python train.py --d_shared_expert=64 --activation="swiglu" --n_empty_slots=8 --routed_scale=1.0 --init_std_router=0.00764 --vocab_size=8192 --norm="rmsnorm" --positions="rope" --init_std_qkv=0.0357 --init_std_down=0.0 --lr_mult_o=3.0 --warmup_steps=50 --seq_len=512
Below are experts of layer 4 (counted from 0) of a mixture-of-experts language model. Rows are named router (the router's row for the expert), down (a neuron's output weights, with its number) and show model dimensions 0-127. Each number is 128 + 32 x the weight over its row's rms, rounded and kept within 0 to 255.
Before each expert's rows: "raises" lists some tokens whose logits its average output raises strongly, later layers aside. This comes from a sample of Wikipedia text that the model never trained on.

# expert 25
raises: ",", "s", " ", ";"
router [143 124 103  99 124 136  82  84 157 130 147 115 211 180 160 145 180 119 130 129 100 172 136 179  97  76 129 117  74 140 156 158  86 123 173 133 206 101 128  87 144 102 137 162 213 127 154 135 128 108 114 144  74 149 113 205 137 119 105 129 105 125 102 168 108 113  80 151 100 118  87 170 118 137 149 136 128  99 155 101 137 110 167 130 221 131 139  91 183  69 108 117  92  93 135 163 137 113 106 154 130 113 156 157  87  84 145 126 122 123  69 112 114 164 178 163  83 152 161 100 121 159 138 107 174 139  98 153]
down22 [110 149  98  55  82 141 156 146 148  99 162 148 140 125 110 110 110 148 136 127 120 144  79 170 168  61  87 112 124 132  99 163 146  81 119  91 190 120 112 129 167  91 117  97 160 173 124 139 144 168  88 148 113  42 183 125 152 113 110 142 102  55 188  94 106 120  72 111 139 114 111 143  98 156 123 128 105 142 111 173 114 148  90  66 101 141 122  90 148  84 134 141 154  79 108 140 143 178 159 135 117 143 126 128 130  92  98  87 144 129 126 114 167 128  91 187 133 176 125 117 137  45  83 131 149 204  90  88]
down23 [137 113 171 125 100 120 134 105  95 160 113 120 116 118 107 154 103 104 132 143 160 137 158 160 115 191 168 131 123 137 133 180 108 110 210  82 184 149 167 111  76  86 136 122 150 120 105 151 156 117  32 143  44  90 131 147 121  87 174 154 106 104 131  97 155  68 148 153 147 107 142  87 131 138 174 124 107 150 116 109 128 162 131 127 139 126 107  31 110 152 105 146  65 146  86 140 141  91 136 146 161  79 121 179 146 157 104 126 100 118 120 102 165 134 169 124 144 123 136 133  95  75  51 102 131  51 152 157]
down24 [ 74 172 100 181 127 116 159 102 111 127 116 153 143  93  77 147 107  70 130 175 126 176 126  77 159 123 129 122 178 137 111 142 135 164 156 127 119 204 181 175 145 145 142 146 109 173 145 121 107 116  65 108 167 136 119 101  92  88  89 110 202 162 117 188 150 190 160 142 105 137 129 100  90 163 130  88 144 135 113 105 102  87 165 136 175 102 139 154 133  98 109 108 129 125 126 112 101 165 157 135 152 159 137 109 115 144  94 174 176  71 111 132 244  98 167 144 105 122 129  79  94 152 104 121 154  83 146 134]

# expert 8
raises: " the", " his", " their", " its"
router [ 61 161 114  42 144 124 171 116 150 119  96 163 120 168 160 100 138 112  91 139 144 128  93 115  89 110 116  86  94 126 116 118 122 150 158 178 127  69  86 147 151  76  96 125 167 154 102  93 161 138 159 169 102 141  89  88  98  82 111 126 143  89  73 122 151 138 107  99 180 103 127 137  76 136 169 165 142 122 194 130 119 161 227 121 172 133 171  75 136  92 129 152 198 111 186 194 117 109 105 116  85 116 121 175 138 127 117 171 177 100 133  93 116 162 143 130  82 129 133 150 134 138 109 147 163 133 121 141]
down15 [117 122 194 192  94 116 129  91 124 105  87 122 158 108 129 104 143  58 202 171 175 138  94 135 134 198 111 121 120 126 140  93 103  79 108 195 140 171  82 171 147 175  73  98 162 158 142 108 136 179 177 171 130  87 136 139 118 103 138 170 133  99 127  83 124 100  88  86 141 103 149  97  82  89 143 135 114 183  80 130 169 118 180 136  93  65 104 123 103 163 119 152 140 147 147 114 128 128 128 162 155 138 137 159 174 118 129 195 156  90 120  97 182 108 137 121 137 125 164 137  86  78 174 163 118 146 134 119]
down16 [144  99 149 101 158 179 153 161 143 106 109 116  86 141 116 128 119 148 140 121 176 138  47 184 100  93 101 104 126 126  47 135 132 122 168 114 138 160 115 147 141 117 100  82 107 134  53 175 111 120 140 122  85 112 131 170 100 171 205 178 129 191 140  78  68 137 160 118 115 118  88  90 100 115  95 161  78  92 139 134 123  83  86 129 100 162 122 152 134 120 145  89 139 132 175 119 101  84 140 109 114 135 103  96 178 164 126 152 134  79 142 128 105 112  97  70 155 144 174 156 178  80 110 207 125 112 143  95]
down17 [111 108  91 198 168 135 124 106 166 153 165 108 137 196  86 115 117 111 127 124 176 167 134 114 153 117 190 154 126  95 115 111  91 176 118 178 139 141 160 100  84 129 157 119 113  25 123 179 111 125 102 127 144 186 132 161 122 118 149  79  96  67 132 129 135 159 116 120 149 131 156 158  95 158  88 105 188 160  91 128 180 149 120 113 112 174  90 111 118 114 149 149  98 137 100 114  93 144  83 155 157 160 161  61 112  89 154 128 122 176 129 137  69 191 139 160  81 124 124  73 133  67 167 149  97 100 114 119]

# expert 24
raises: " ", ",", " (", "-"
router [107 152 130 140 229  71 139 110 115 121 160 116 190 143 135  76  97 134  83  93  55 131 149 103  75 134 156 130  89 121  95 108  82  90 122 141 137 118  99 115 126  90 115 165 140 118  91 121 155  70 175 143 146 142 131 151 149 104 154  74 186 152 125 121  99 125 175 111 101 159 137 112 137 160 146 132 206 142 136  83 109 157 111 130 151 160 105 126 136 111 173 125  96 104 169 134 119  81 143 114  73  97 115 154  62 103 111 149 123  86 152 161 116 122 177 152 143 165  72 121  93  89 160 120 170  67 124 208]
down19 [144 103 164 142 141 106 203 159 135 175  97  89 116 101 117 100  77 145  91  98 124 159 104 158 136 147 119  87 110 128 143 144 110  87 119 130 119 113 137 108  70  63 124 149  84 164 166 117 152 134  84 163 165  92 139 175 110  72 138 137 123 126 160 140 147 134  26  56 150  48 115 141 116 111 123 195 152 105 137 125 121 111 123 117 143 111 168 138 109 150 112 172  43 144 147 192 134 145 118 176 132 165 184 164 107 100  78 104 127 101 164 136 107 150 136  99  78  90 127 107 131 150  97  99 181  88 123 138]
down20 [163 153 177  54  83 129 223 139  68 104 163 167 151 112 155 117 113 162 174 169 131 143 100 129 136  89 133 130 126 158 194 183 123 105 160 118 114  93 148 135 128  78 142 151  91  74  75 124 117  94 194 127 133 165 141 115 120 112 178 138 163 129 132  63 181 204  89 121 159  94  83 162 112 105 125 208 152 130 150 127 188 148 157  88 105 155 154  98 122 128 171 131 125 146 129  88 143 139 105 147  86 123 174 133 157 123 152 161  99 162 140 104 131 114 144 118 100 114  97 125 166 157 133 122 146  88 163 108]
down21 [126 162 130 118 151 165 108  96 148 121 116 169 104 117 149 110 143 112  92  95  82 122 100  95 132 143 149 178  77  88  91 144 192 165 105 128 194 107 130 136 180 155 102  95 168 210 124  80 103 160 114 122 130 180  77 120 141  85  75 164 100 163 138 166 126 117 147  97 197 118 112 158 148 142 152 122 184 131 138 171  95  84 106 124 113  93 180 166 111  96  91 133 132 118 110  94 128 167 163  85 151  60 132 183 112 201 123 106  92 163 100  78 170 144 144 135  93 154 137  91 155 134 168 133 155  93 134 166]

# expert 11
raises: " of", "-", " "
router [ 60 140 142 136 187 112 103 100 102 136 122 133 183 156 114  92 142 104 148 106 149  88 189 174 111 148 141  56 169 139 173 109 113 173 165 133 213 106 115 141 110 126 120 125 162  94 156 140 149 124 141 165 112 123  92 165 127 120  90 127 105 106 107 138 151  98  96  65 113 130 113 139 114 124 183 108 145 172 126 100 137 118 178 117 122 107 133 122 105 125 173 161 187  86 183 118  78 146  90 112  95  53 120 140  74 117 122 160 125 126 118 117 141 177 160 121  99  84 120 153  72 228 151  78 143 125 129 188]
down45 [157 130  89  86 110 154 122 137 142 197 162 149 167 159 156 117 143 164 175  88 109  74 108 159 173 192 108  85 129 112 136 118  57 114 163 118 130 147 107 171 155 122 125 150 165  94  37  86  94 117  78 130 123 169 155 137 179 103 115  80 127 134 161 141  91 129 143 126  96 185 152  96  95 161 149 145 152  89 113 139 203 137 159  78 174 116 117 119 115 103 107 195  82 138 153  98 118 140 138 168 176 151 124 128  80 156 144 131 130 119 140 190 152 183 114 166 153 105 103 109 106 186  95 119 125 176 134 130]
down46 [120 118 203 100 135 115 170 137  91  95 134 151 121 122 164 118 153 142 188 141 161 123  98 232  89 133  89 173 161 161 101  71 110  93 176 161 108  73 124  86 131  98 105 119  96  98 130 104 171 161 110 133  86  79 104 111  67  86  82 156 139 162 126 132 109 210 104 153 120 145 177 109 102 150 105 142 131 125  88 187 115 138 167 156 124 164 113  78 122 155 124 139  93 128  96 103 108 126 112 169 126 101 142 111  91  98 140  85 122 102  88 141  47 105 133  96  99 142 118 164  82 136 130  96 111  89  86 150]
down47 [181 139 135  50 168 161 146 138  73 119 164  95 138  92 182 131 119 126  99 118 106 146 129 172 145 100 118 148 111 165 138 125  88 124  77 111  46 121 129 137 103  37  94 189 140 143  88 147 113 148 151 172 101 188 174 113 110 152 119  98 150 130  91 160 150 174 123 176  97 158 156 147 121 128 121 127  88  65 117 159 168 141 111 163 144 124 168 152 112 129 110 122 160 117 198  92 148 132 152 134  61  99 154 147 141 110 125 171 117 160 170 174  62 118 126 179 142  59 119 152 113  97 140 166 118 146 156 113]

# expert 10
raises: "\n", "Or", "&"
router [ 58 155 165 131 128 122  92 125 127 160 106 157 186 167 173 132 113  87  99 163  52 130 181 111 103  61 145  91 145 125 135 114 129 143 135 189 146 115 157  64 152 119 145 108 135 154 132 113  91  86  99 140 111 149  97  90  72 114  92  95 117 138 159  88  93 158 118 125 194 147 125  98 145 214 138 149 158 120 209 107 152 109 183 134 163 111 161 132 195 133 167 147 134  87 196 137 118 146 116 106 122 100 147 127  91  99 129 124 112 100 100  80  97 136 184 141 120 152 118 120  81 145 123 125 165 107  68 105]
down29 [129  97 167 125 131 137 108 100  94  97 148 145 163 172  82 108 167 124 128 134 114 128 176  89 150 120  68 109 126  85 200 130 179 151 107 120 140 125 150 170  49 131 140 113  85 104 111  98 173 154 113 109  59 140 133 210 144 135  81 166 102 123 113  97  72 121 121 123 130 113 128 145 134 170 176  92 139  76 120 109 105 170 140 110 128 107 124 176 165 219 144 150  71 125 141 126  72 150 123 110 136 184 146 129 139 124 155 119 188 160 162 128 146 113  60 158  72 114 115 140 189 107  78 109 156 134 137  99]
down30 [149 113 122 116 183 111 113 151 118 129 129 126 110 172 108  96  76 132  30 109 157 124 128 118 141 120 142 121 121 152 166 136 181 140 131 127 134 133 172 115 127 152  94 134 190  97 140  99  85 163 137 154 167 145 144 172 158 143 144 135 134 133 126  75 148 149  80 113 158  89 140 124 138  77 130 102 130 125 161 109 147 108 183 128  68 104 113 143 131 103 161 133 203 163 111 171 115 200 166 109  96  71  95 148 112 167 105 164  91  83  80 142  68 115 108  87 219  99 202  92 118 153 143 112 102 157 148  64]
down31 [ 88 153  94 181 134 122 138 156  92 134 148  84 102 124  93 119 136 127 153 135 118 161 124  59 114 111 167 105 130 112  56 120 107 153 108 179 159 153 156 122 139 219 129  91 157 177 148 132 109 182 126 106 178  83 117  76 117 108 117 206 172 164 143 157 105 100 143  78 131 119 205 163 117 142 144 120 119 144 167 126 129 108 104 122  65 115 154 107 132 117 112 140  73 137 124 170 158 128 148 115 101 190 146 111 144 149 119 137 153 132 145 157 161 134 108 114  64 203 158  94 145  93  59  84 161 178 162 106]

# expert 28
raises: " and", ",", " (", " ", " in", "\n"
router [121 143  62  75 143  89 122 130 178 165 140 133 204 152 160  89 178 108 104 162  53 130 101 106  76  66 163  88 127  71  84 105 116 155 155 149 180 109 146 108 119 125  76 158 130 142  56  74 121 128 110 130 145 183 151 170 158 146 125 131 180 147  63 121  81 143 145 150 143 122 126 122 136 224 102 132 160 165 135 137 113  97 143 127 123 117 129 132 116 129 164 148 117  98 126 178 136 109 119  85  74 111 124 137  99 120 147 113 138 108 102 103  69 118 145 206 102 129 104 111 124 146 133 153 145 101  86 178]
down19 [123 139 123 137 110 117 119 112 149 136 146 162 119 194 101 182 128 183 132 121 166 155 141 137 114 126  81 133 141 110 115 140 192 137 169 134 127  81 200 171 160  73 103 166 121  51 107 103  41 115  83 127 109  75 174 173 107  71 122 131 130 123 157 154 167 161 160 156  85  71  88 155 145 165 162 108 130 124 152 132 150 128 171 139 114  79 111  85 165 138 143 104  60 190 126 135 111 129 165 102 112 120 151 139  88 153 121  88 105 140 181 141 189 109 145 146 175 147 130 122 104 134  99 100 152  54 118 126]
down20 [111 139 142 151 157 190 122 131  58  89 191  85 200 173 119 112 107 127 115 155 165 120 128 164  90 171 175 107 106 114 131 134  96  84 124 150 181 150  70 177 176  87 174 127 201 159 135 120 128  90  98 127 151 105 111 101 112 177 126 157 151  82 162 140  88 108 105 148 100 139 116  87 171 103 108 116 115 118 189 178 127 160 143 154 153 132 118 179 124  99 156 102 156 116 170 139 133 169 167 127 163 162 149 145 174 119 165 190 178 148 126 134 159 147 143 105  97 177 136  87 105 176 186  87 115 113 139 145]
down21 [122 170  57  84 156 119  53 110 170  69 105  93  96 123 154  56 126 101 130 140 155 149 129 160 148 140  80 116 141 132 141 151 153  63 100  77  69 104 173 117 102 121 115 105 104 111 144  67 153 124 167 167 119 124 132  38 156  87 141 119 149  65 173 132 180 147 108 136  93 113 154 135 122  87  73 107 127 100 121 176 132 121 148 120 122 156 139 101 135 162 103 161 150  92 134 134 149 126 153 130 163 128 137  98 142 152 108 158 149 132 185 115 111 161 131 159 230  78  69 133 105 129 105 111 150 121 167 103]

# expert 17
raises: "'", "-", " ", " and", ","
router [129 144  88 102 131  90 112 131 116 183  81 102 184 172 179 133 180 128  72 140 121 126 115 187  96 119 146 133 127 101 115 159  87 154 155 108 147  55 115 168 155 145  40 185 142 122  84 141 134 172 124 136 143 141 143 122  94 131  72 120 115 124  82 195 123 135 125 141  75 164 147 180 116 134 164  91 176 100 161 130 122 167 143 163 136 103 122 115 146 125 107  96 180 113 145 151  78 100  87  91  81 118 140 139 113  96 169 143 114 118 122 101 111 148 133 211  33 113  91 176 126 117 123 147 144 132  78 117]
down28 [110 135 123  83 116 141  84 187  94 138 193 105 125 130 106 104 166 103 131 111 155  66 130 140 138 110 159 147 128  89  71  65 105 168 107 136 109 145 154 169 123 148 124 192 147 180 169 112 163 121 133  87 151 143 131 124 103  98 100  94  59 129 105 191 142 121  95 216 180 106 152 147 167 137 130 133 125 151  69 146 114 133 100  98 114 107 122 108  91 152 173 127 141 180 160 118 174  94 131  99  91  74  78 143 168  82 175  85 105 173 139 164 119 142 142 128  87 157 139 162 141 130 124 120 190 107  59 145]
down29 [152 118 142  87 121 121 130 123 157 189 106 166 175 117 127 162 154 138 123 114 141  86 134  68 104 129 127 171 162 121  69 135 106 110 155  75 122 116 154 125 164 134 100 132 109 131 107 103 107 109 132 138 134 145 169 131 113 180 182 114 136 105  98 116 146 160 121 204 158 167 148 201 127 110 125 152 117 109  98 104 176 128 147 125  93 211 144 147 150 115 156 128 133 151 118 119 118 114 148 121 139 110 115 176 112 237 155 147 119 148 140 155 157  82 177 174  48 141 153  31 149 167 105 168 141 189 168  87]
down30 [129  96 134 154 170  99  93 126 111  83 129 103 150  82 109 114 150 109 144  97 152 106 177  98 129  90 203 164  82  80 116 139 108 102  78 185 172 144 160 167 102  98  98 129  83 176 117 149  77  97 146 127 154 109 144 123 111  97 142 162 131 149 145 155 172 123 184 128 130 153 147 110 137 174 120 151 135 120  79 169 117 108 151 128 206 152 139 124 152  91 112  84 146 163 167 145 177 104 182 105 122 159 151 118 122 171 109 166 133 118  80 133 172 140 144  54 182 208 169 155 191 167 170 159 152 103 123 119]

# expert 20
raises: "9", ",", "8", "st", "6", "3"
router [102 130 120  67 117 125 131  84 195  90 122 104 147 138 159 174  99 107 116 141 136 128  91  95 119 110 145  87 141 121 126 140  87 166 120 147 137 105 138  73 137  72 141 136 185  67 109 144 198 132 126 187 146 112 136 133  95 104  91 132  96 121 117  73 120 126 100 125 183 192 188 175  99 181 120 124 157 128 160 141 166  89 113 126 152 157 149 125 139 116 203  95 128 122 119 136 178 121 135  91 125 119 169 102 157  75 174  98 147  90 164 138  58 191 187 103  77 119  90 117 114 115 108  60 124  89 132 159]
down35 [104 124  84 131 155 131  98 128  64 104 137 164 162 132  99  65 149 170 141 123 121 101 168 103 133  53  98 149 115 112 134 156 153 104 111 175  45 114 152  70 103  64  91 130 134  97 173  93 180 144 113 132 114  98 117 158  98 130  87 166 114 129  97 120 136  99 141 116  91  86  92 105 160 117 100 162  89 100 182 137 114  98 133  91 165 158 109 139 110 153  91 128 110 136 117 125 138 154 154  49 166 103 139 150 162  88 140 169 133 143 141 118 137 124 203 132 203 201 111  74 125 151  81 103 122 103  70 121]
down36 [159 161 112 111 120 136 162  90 109 149  95  81 145 107 117 118 163  96 149 131 132 119  71 170 112  95 137 161  99 135 109  79 106 139 115 175 112 123  46 164 142 161 135 101 174  92 127 162 129 131 102 126 104 103 136 122 123 172 143 137 166  99 187 110 140  81 176 175 145 148 119 181 116 176 103 112 151 108 139 119  70 143  81 186 154 127 144 115 127 135 120 202  42 127 106 142 103 157 120 162 132 113  91 140 227  87 146 127 158  64 125 122 156 110 197  98 117 132  95 127 112 138 170  78 162  60 140 131]
down37 [100 131 127 182 171 121 128 118  94 106 162  81 124 109 144 134 135 104 157 201 145  61 150 100 118 145 110 110 170 141 140 106 151 200 142 172 157  92 155 135 173 162  87 116 143 169  59 119 116 139 160 131 146 144 116 175 148 131 153 100 155 118 189 153  94 108 102 142 181 134 121  86 113  83 118 170 123 132 114 118 129 147 180 201 127 135 142  95 139  88 126 144 105 156  66 115 122 183  90 154 124 118 157 180 126 188 120 147 184  62 149  90 121  72 157 164 146 111  35 119 163 148 132 123 135  86 110 135]

# expert 29
raises: "ac", "ia", " "
router [ 99 132 111 109 123 128 150  91  88 139 144 151 110 203 181  92 124 106 120 157 144  86 129 186 125 151 166 126 140 117 182 119 119 110 123 149 112 146 145 148  93  77 124 188 169 124  92 142 154 125  86 141 106 162 123 147 121 152  44 134 152 181 119 119  94 165 120  87 143 115  98 132 126 129 103 126 111 105 159  99 130 157 136 121 156 162 145  80 117 129 196 103 125  66 210 146 184 118  64 114 152 130 130 134 108 110 111 164 170 100 185 175  86 128 147 168 127 128 132 175  85 192 105 168 188  41 110 131]
down8 [110 139 130 116 104 119  51  76 118 137 158 136  93 102 161 135 142 144 176 119  81 127  94 126 111 123 127 108 198  72 128 132 115 119 163 148 158 133 147 175 133 127 120 148 138  96 171 123 141 135 107 180 126 144 112  82 195 144 122 203 139 137 175 158  69 156 169 158 211 133 103  92 144 136 112 101 117 133 162  79 153 109 103 145 140 142  90  59 159 135 117  89 120 127 150  99 124  90 111 195 183 130 160 131 117 169 106 118  83  83 104 103 154 153 152  20 170 129 143 140 164  88 126 160  97 132 120  88]
down9 [103 110 138 128 159 119 164 138 171 122  65 132 106 167 168 107  79 107 132 110  80 153  95 103 129 193  91 185 152 151 122 144  93 134 118 147 121  87 150  79 113 106  86 150 167 104 123 118 112 122  72 109 150 133 140 123 139 123 179 129 121 118  80 147 116 195  61 146  81 134 114 152 130  91  69 127  67 164 150 104 183 113  99 176 133  59 107 162  87 104 193 116 174 171 224 119 123 133 114 113 147 169 105 149 191 146 106 171 129 135 133 105 151  83 130  87 188 137 118 111 101 123 136 132 107 130 173 129]
down10 [ 89  75  65 102 174 122 145 129 171 136 113 122 165 200 132 168 118  96 140  97 106 103 133 169 147  65 143 125  95 122 158 130 124 116 132 127 111 104 146 105 106  95 129 170 105  79  65 110 116  94 152 133 134 153 130 128 176 146 110 166 102 102 142 148 191 137 111 113  91 162 180 168 173 117 148  89 139 173  95 121  94 123 202  65 104 137 166  81 126  95  88  86 140 132 128 104 159 136 126  83 130 140 112 129 116 118 115 154 249 164  81 107 113 143 150 139 105 196 177 124 106 180 144 157 142 114 152 150]

# expert 16
raises: ".", "ul", "B", "in", "um"
router [149 156  93 151 143  68  56 142 107 155 165  95 146 139 194 107 170 142 120  70 122  84 137 121 124  86 133  59 152 123 128  60 117 157 175 148 137 128 143  98 141  61 112 141 205  73 109  96 187  86 132 115 155 133 159 108 171 141 119  89 181  85 146  98  99 130  92 130 109 151 188 128 121 167 170 135 116 104 147 103 130 135  99 117 186 136  84 133 100 163 162  99  82 124 152 110  85 132 120 119  87 113 113  93  77  90 106 136 126  72 142 121  69 157 143 116 117 123 102 117  88  78 123 121 155  65 139 151]
down19 [133 100 161 101 166  97 100 130 192 130  89 154 194 156 158  84 121 156 154 166 182 155 157 120 124  86 194 131 175 157 195 141 131 170 102 184  93  91 135 171 125 140 139 109 122 103 165 164  97 131 150 156 163 137 138 189 200 154 163 146 134 122  78 126 153 114 136  81 108 173 139 129 141 128 123 107 122  92 129  64 135 155 159 149  93 179 197 117 117  91  79 148  75 107 112 157 132 170  92  94 175 130 137 120 100 155 105 184 166 154 139  86 107 108 122 141  99 172 144  96 155 113 109  98 109 149 107  74]
down20 [133  92 115 136  98  85 142 155 129  82 123 145 135 111 122 162 130 161 151 119 181 140  88 142 128 139 173 103 192 197 165 165 119  88 154 142 110  91 133 140 132 193 218 137 106 151 137 161 125 103 118 131 148 202 138 120 106 107  73 113  65  95 109 163 148 118 101 166 138 114 169  66 144 106 128 160 210 105 147  96 142  91 146 108 146 127  99 132 135 124 156  89 182 116  81 172 150 146 147 114 105  45 110  38 111 121 106 139 191  88 133 136  97 111 172 112 137  94 148 141 121 156 139 154 107 128 108 157]
down21 [114  99 205  81  93 148  98 162  97 130 143  95 106 106  77 119 155 144 116  75 150 166 185 166 102 146  66 175  83 139 103 117 151 131 156 186 148 112 137 148 145 113 165 134 160 127  87 151 112 163 139  22 133 116  68 133 135 111 191 133 157 155 148 108 117  95 144  73 149  95 142 135 150 101 126 111  71 132 149  43 124 158 129 130 119 114 112 208  95 138 126  66  83 181  97 101 114 133 110 153 148 161 137 154 124 113 138 139 100 159 156 128 126 163 187 144 114  91 112 164 151  85 137 127  85 136 102 148]

# expert 31
raises: "s", "ce", "tors", "cy"
router [126 156 113 128 144  81 113 125 121  84 142 114  99 168 142 108 171 123 150  94  94 135 141 192 101 137 138 110 101 100 147 139  92 110 185 157 133  65  97 126 140 107  94 150 146  95 115 197 154 115 105 163 140 194 175  99 105  96  95  95 159 128 122 110 142 148 144 121 168 104 111 119 130 126 162 123 178 147 150  76 153 163 127 129 129 126  93 116 161  56 188  80 151 135 180 206 116 126 123 100  73 100 186 148 131 116 196 166  76  98  90 159 135 114  81 161 103 138 123 183 163 172  69 185 136 122 116  90]
down45 [ 82 170 123 140 124 112 158 110  75 158 160 171 179 181 123  68 135 126 109 135 157  81 102 137  75 136 137  91 175 152 124 171 129 141  89  46 122 224 133  91 141 170 127 167 121 164  98 106 112 144  93  85 149 108 105 135 100  92 149 145 139  88 134 107 134 153 115 159 180 177 114 153 154 195 143 109 120  99 154 132 105 141 110  89 112 192 106  97 150 151 167 148 117 158 113 123 152 131 127 143 140 162 148 127 172 156 128 108 107 205 157 194 170 126  97 116 147 139 138 101  86 115  77  92  66 118 147  77]
down46 [132 113  84 157 109 105  91 171 164 139 134 140 115 169 145 110 134 154 162 124 132  92 138 171  48 139 166 149 116 106 145  93 107 131  78 148  87  87 129 131  83 160 188 105  60  75  95 173  82  82 119 113  74  84 141 106 113 147 173 149  99 159 109 116 156 119 134 107 160  95 143 114 139  81 114 152 114 120 173  55 150  98 167 105 119 125 151  91 160 119 114 135 181 129 146 145 151  70 154  98  59  82 122 139  83 171 134 129 140 169 181 130 159 159 133 155 144 135  78 189  76 125 158 102  89  84  85 118]
down47 [138 156 103  99 107 173 127 116 133 130 141  75 133 191 126 110  81 173 168  96 135 150  77 127  95 187 114 154 121 133 150 191 177 120 126 128 128 140 147 148 152 128 136 167  69  70 129 129 154 141 173 106 179 154 123 170 156 142 175 139  39 144 121  65 135  73 159 156  91 118 135 113 134 109 102 117 127 139 119 110 164 122 155  52 127  98 152 156  80  95  86 142 163 187 171 148 128 131  94 111 128 143 141 106  90  71 139 172 135  84 105 141 173 100 126 107 134 114  81 163  55 121 156 141 101 130 118 202]

# expert 14
raises: "son", "s", " ", "-"
router [119 138 127  52 161 120 111 120 163 128 100 127 236 179 117 152 100 142 125 168 134  72 148 114  35  87  98 136  79 140 148 205  80 166 127 128 122 125 140 125  98 109 105 108 126 141 110 140 109 132 170 143 149 149 134 160 121 122 142  97 101 104 117 131 105 116 133  87 133 160 156 170  50 151 204 120 149  97 141 126  94 108 162 139 121 137 154 124 111 115 110  96 153  98 108 121 139 102  77  83 118  51  93 186 128  96 133 143 103  98 104 148 124 145 114 112 103 132  76 147 138 158  64 155 141  69  57 136]
down24 [127 156 144 163 135 111 130 132 114 170 146  78 132 145 127 114  70 106  82  82  82 139 117 137 178 127 128 108 130 168  59 128  68 121  95 104 122 145  99  98 139 126 143 120 129 120 131 151 134  86  72 148 120 124  90  88 145 128 145  85 102 132 158 122 143  54  52  54 139 186 175  90 105 143  87  32 121 114 189  94 130 132 103 144  96  87 143 129 106 121 177 127 110 107 174 117 143 179 136  81 128 126  99 130 103 140 159  99 178  86  37 129 146 154  94 184 144 147  97 119 109 139 177 113 125 131 102 137]
down25 [111 103  48 116 190 155 150 119 133 118 140 120 149 150 162  82 121 154 176 159 131 109  79 111 153 151 165  56  96 119 118 163 136 109 114 120 117 200 118 134 189 145 144  98 178 111  92 132 112 110 116 137 117  99 103 164 121 145 111  91 147 115 172  67 116  96 115 134 118 101 129 101 184 147  73 142 121 146 173 150  83 137  68 142 150 167 134  97  70 130 112 126  67 129 122 120 146 154 130 160 109 137 179 110  62  71 105 123 102 111 177  77 105 111 100 134 130 123  72 129  73 154  85 192 171 108 192 113]
down26 [114 114 154  88 129 147  61  93 163  92 124 107 130 101 125 148  41 122 147  97  93 161  78 105 129 113 124 129 147 116 111 153 111  95 108 222 153 108 134 155 136 188  81 147 162 121 133 159 139 106 142  97 118 142 179 148  97 119  79 178  81 142 178 143 103 138 121 136  62 174 153  56 125 147 140 122 117 159 167 108 135 200 107  67  70 132  82 165 116 126 135 168 113  49  93  97 118 168 120 162 108  83 124  95  53 118 118 138 109 135 127 143 100 109 123  98 123 100 143  81 145  89 112 143 141 155 123 107]

# expert 5
raises: "N", "D", "U", "A", "B", " Other"
router [117 163  99 128 149 111  93 130 177 135 146 144 189 147 154 116 136  91 133 119 160 150 102 135 151 103 151 100  61  53 111 137 107 134 149 206 117 102 140 139 161  96 124 148 152 117 114 139 184  89 135 208 113 121 131 101 138 131 117 148 102 124  81  81  87 132 142  48 122 101 141 144 125 143 131 165 161 111 200 104 135 181 117  85 125  77 149 147 152 168 143 141 204  69 125 138 163 132 109 118 117  68 132 102  85  80 154 100 147  96 168 140 112 160 159 151  79 162 103 105  51 100 122 162 165 153  89 101]
down26 [136 140 125 102 142 194 171 147  71 172 157 206 127 178 184  93  92 168 142 131  92 100  97 200 140  98 131 139 131 135 173 123 111 177 161 151  82 101 100  71 109  77 128 107 108 140 159 163 139 100 124  91 120 146 173 142 112 123 153 144 153 132 125  83 160 111 127 146 148 180 148  91 101 130 116 117 135 128 106 166 112 103 124 159 185 153  91 122 186 101 130 151 188 151  83 122 140 153 138 138 169 102 157 159 124  89 106 192 103 115 108  81 153 113 114 123 150 159 110 169 108 170  87  81 118  62  70 183]
down27 [107 122 179  90 120 165 123  82  97  91 117 149 132  58 146 152 136  84 184 121 117 114 166 155  95  88 110  82 142  89 164  71 191 100 127 150 163  89  81 182 198 125 134  89 153 143  77  92 134 160 144 146 110 156 153 148 110 144 179  89 147 110 117 156 203 114 108 145  81 126 126 107 191 176 133 160 115 111 178 131 160 172 155 113 129 138 154  84 138  99 157 129 159 162 111 125 159 135 134 144 137 178  67 113 152 162 133 133 141 105  80 113 180 151 154 142 154 148  85 175 198 105 108  96 124  91 147 127]
down28 [125 164 150 133 141 119 138  89 110 146 106 177 138  57 131 159 111 111 135 129 142  73 120  93 140 106 183  93 144 188 121 139 116 168 145 107 170 145 133 205 163 182 147 136 164 139 129  78 156 130 104 149 165 160  98 157 152 111 122 144  18 123 124 187  73 111 142 133 193 121 123 148 152 105 171 143 129 106 135 106 106 128 139 154 120 115 111 123 127 106 113  90 105 169  87 186 113 113 168 124 119 125 125 142  75 173 113 177 136 143 121  82 187 189 116 108 206 124 152 218 150 156  97 143 103 111 116 110]